From a checkpoint of a small mixture-of-experts model trained on Wikipedia.
Size: 13 layers, width 256, vocabulary 4096, 37M parameters.
Experts: 80 experts in each of 7 layers, 64 SwiGLU neurons an expert, 4 picks a token, a softmax router, a shared expert of 256 neurons.
Below are experts of layer 6 (counted from 0) of a mixture-of-experts language model. Rows are named router (the router's row for the expert), gate (a neuron's input weights, with its number), up (a neuron's input weights, with its number) and show model dimensions 0-255. Each number is 128 + 32 x the weight over its row's rms, rounded and kept within 0 to 255. Numbers have three digits each.
Before each expert's rows: a language model's description of what the expert responds to; "comes after" lists some tokens at least twice as common just before its tokens as in all text. This comes from a sample of Wikipedia text that the model never trained on. Tokens count by the router's weight.

# expert 23
Description: Biography infobox words (information, birth), table divider rows, and pieces of European, often German or Scandinavian, names such as Gr-en-oble.
comes after: " L", "\n", " H", "-", " Sch", "l"
router:145150120157103126044089079143119180135114121096135107082127142124128118128167157094163143105148177111128111052170159140129051126188151175102148126123102110147133089141064136124163170169115096164119093102102132160150178122085140177095178132176145123110131079156179094100144091155154147182104188123123102149109135117090064107129172127130128107120170143158160109099139127088057087136162099132119098093141092157137100133146155112144055088131120100163115138126144066122157137063160129083084137054161136112103188127070144178153155125153158180094123101107117157162136107122105118131174219123068097121128081100200101123129107088118082117094111119120164179131153116140149122146121134073172071142071122155079127156170098095122173177103176050143115119080143114082163126133154127
gate1:115133138120145065063136148124158128154161148162137112143081115150165111181131070195154175088160135142134154049123175125088126115119141177102075120166095170086139115159186163132118109162093150163103131128158109151081098141105144130089136102178147104085116074161118109090101111094121173141084156180143115123101125146173121137171152130073106176098109123094157146099164123151073106236151140114153125127098123153090136116100172123166189140164147104090170120133119177110136084048177047102088094081096102085130130088164155173086137123128109103118148167115120174103124153176191141115077089117197162112168088109123063151139107128086115144103122147138067113108099137140091205110088107138167103096107136144121129141078126143142131178155135130152174126053119152094147163161147120
up1:130119117156104119099105105096140110122098139150071169104174130167138099149203075141123125137183057115106142110150163110093134113135157134098132150139077146165175163142110112164113143163148073143110166146088131131101021116186131131114136136076131075126142117142131128094134209112128174067135163134113108123191103088177103152158142088139127141119130088063083136155176138092096085196128099132152189137094134111102141081137072153164150160137162131141157134107117129116113132101163072031103131150133081105124079116124048158078105106112163122087101137182169131103098185097138117095057185142136209128104118125152090135164114130186175138110154133088110190089095093087065142146128122128110115171101170151147108182110133172159125089115159115156128109149144134107077158097142139

# expert 48
Description: Single digits inside years, ISBNs, coordinates and vote counts (1|9|19, 4,|3|19), plus degree and minute signs and infobox fields like Died.
comes after: "1", " V", " v", ",", " Con", " I"
router:176125052126101069093138145128120141102081141100137145099096105133139132103163167152106136091126176105113132096181160095142070158120129177067135158152079141120147087141083114132172122114075129142065162058094109165127143172126151127083150108141142147138163148104128097118213112174159093130107120175058150154119131135104123073104166163158180144104168186137147091076171100099078135153138138125144088101114170102191043125121151086147123131125156088139109177115109113207112132125142123083119199089184159078148198109059146159140117160135151145096151115165101187145185077090105115115133156123080117106116119148186118109146112072161111143080156126119202143129176150131142120142161139118158072148098126164108124140136070063084112138070141109144129141095140076115135148143097140
gate0:148169124179120082123138137113108180127098122106123149135109133160137181111158165101106159088097118160093136113149119168153092122192116144113046148076116146116117083139182087184123127126090121186100130133126092077108071120155091136200113114098066102139145137098094184169148126102148087070087199081107107111133118195140126120114083096107202160134126132126099127048091113199148061161116125146125114104077096127136133100096125103123134140100121113134107090155145148116133150136107107115113159170151163098144113154129136140113144122049136146100045067138134085136129083041121160133096113138137165081141151145156102098115156164153162132144131140135086150141094157048136030088090130158085175072129153094155137120107188136085099081135122134126176162124189102151117078119155160
up0:119090101103098115126128172158154094154128153139131131153121176094146081123126135159124176148138190145129115145089105098124104144120160134165106176139148074113069158171123179101090155155133195125149100169106120160174156103102123180116118189122143128089118182177173157147064134097089181152202146178105196092108114104094147138098109163137153135086081127146150147087113152185168126081133106120138171110071140148120189122128166158122107218092099091079120151113131070120147086110161072130145139153120112158133156128176108097144165149156125107137089144097119164159146138156126119169070048156152119142141090125099129129169135137094110149088098152134088124153125219165113158072164137126161161127168220130137131087145113076192106134165122168155159047178133117125085155074146137

# expert 45
Description: The digit 1 opening four-digit years such as 1986, and or/ar/ur pieces after c in Latin genus names like Lonchocarpus.
comes after: ", ", " in ", " ", " C", "c", " c"
router:107162107108107108095128091149093175155093141074136165118089094102123133046110153116131121118148094077147093088139154105114093174169158196090138136165107119134218119176123113175166162143092075158116153105087120134143108101057154136149160106208169188139148090151163131089134134210213087168051122118146080138067111134105096064126154116139167148114145155095094113064134070106103097145117096122071091082127117137141080123164125117083112135160129107174106135155130118151154175085137115098111168092180120120142159138119156176128155156125168133179130091136126147158146108085114112108119182119040148150134063132212112172141076086147180112118100103141144151116162148049133102150178158106137125130113137172111125147154091130110127111117142127123105109088095096147135113161130141
gate1:112188131139149150084093084148152167121106102096129105127115152197153154189110110138101185200103098180141180111185096172124070119123102116079125136095104176132140113122126090125188157092069123127158177141138166132147101124147141140082126106155145147100170101145230155141120073190156127082144164148086102107121099141161152136095131126065132166122151117147167121172122115145106120120138065136081110068188061138092130103160065163114131095129137138177116113113151118119157178190136199119106152121163142084097115146152136142107114121146093097130081128128181115113088173136155138155166133137163144171126076142187155153140098091156142130093150209121143109124050120096181132120123121185066074149066094094167107149127079120153134113167190156137076122117139163122141156110128087
up1:165126128149093151197120148085098076154145102156156122164105116089137159152143133090174130169105156117113134145102161131116158129121082097121158138169153118151144209136096103102064080109142107121129163125118106145159178113144133090150071186127110102144142063097081132149171093097120144080164146173183098128170142179118116051179138135092142150106088165106133135153117137115143149146134117189150113154116180172146149117094184107149098139133084108081147178135063195094147086195131116106144121062078108188165110143092170080158129078107100143123158110096107157165087151148132119085094143122147111164099129118035081099196154151161165109188087095081142084120094170175116125089146163143115168131151151165095124114084168138122223109120153126124143142120160106098154099165083145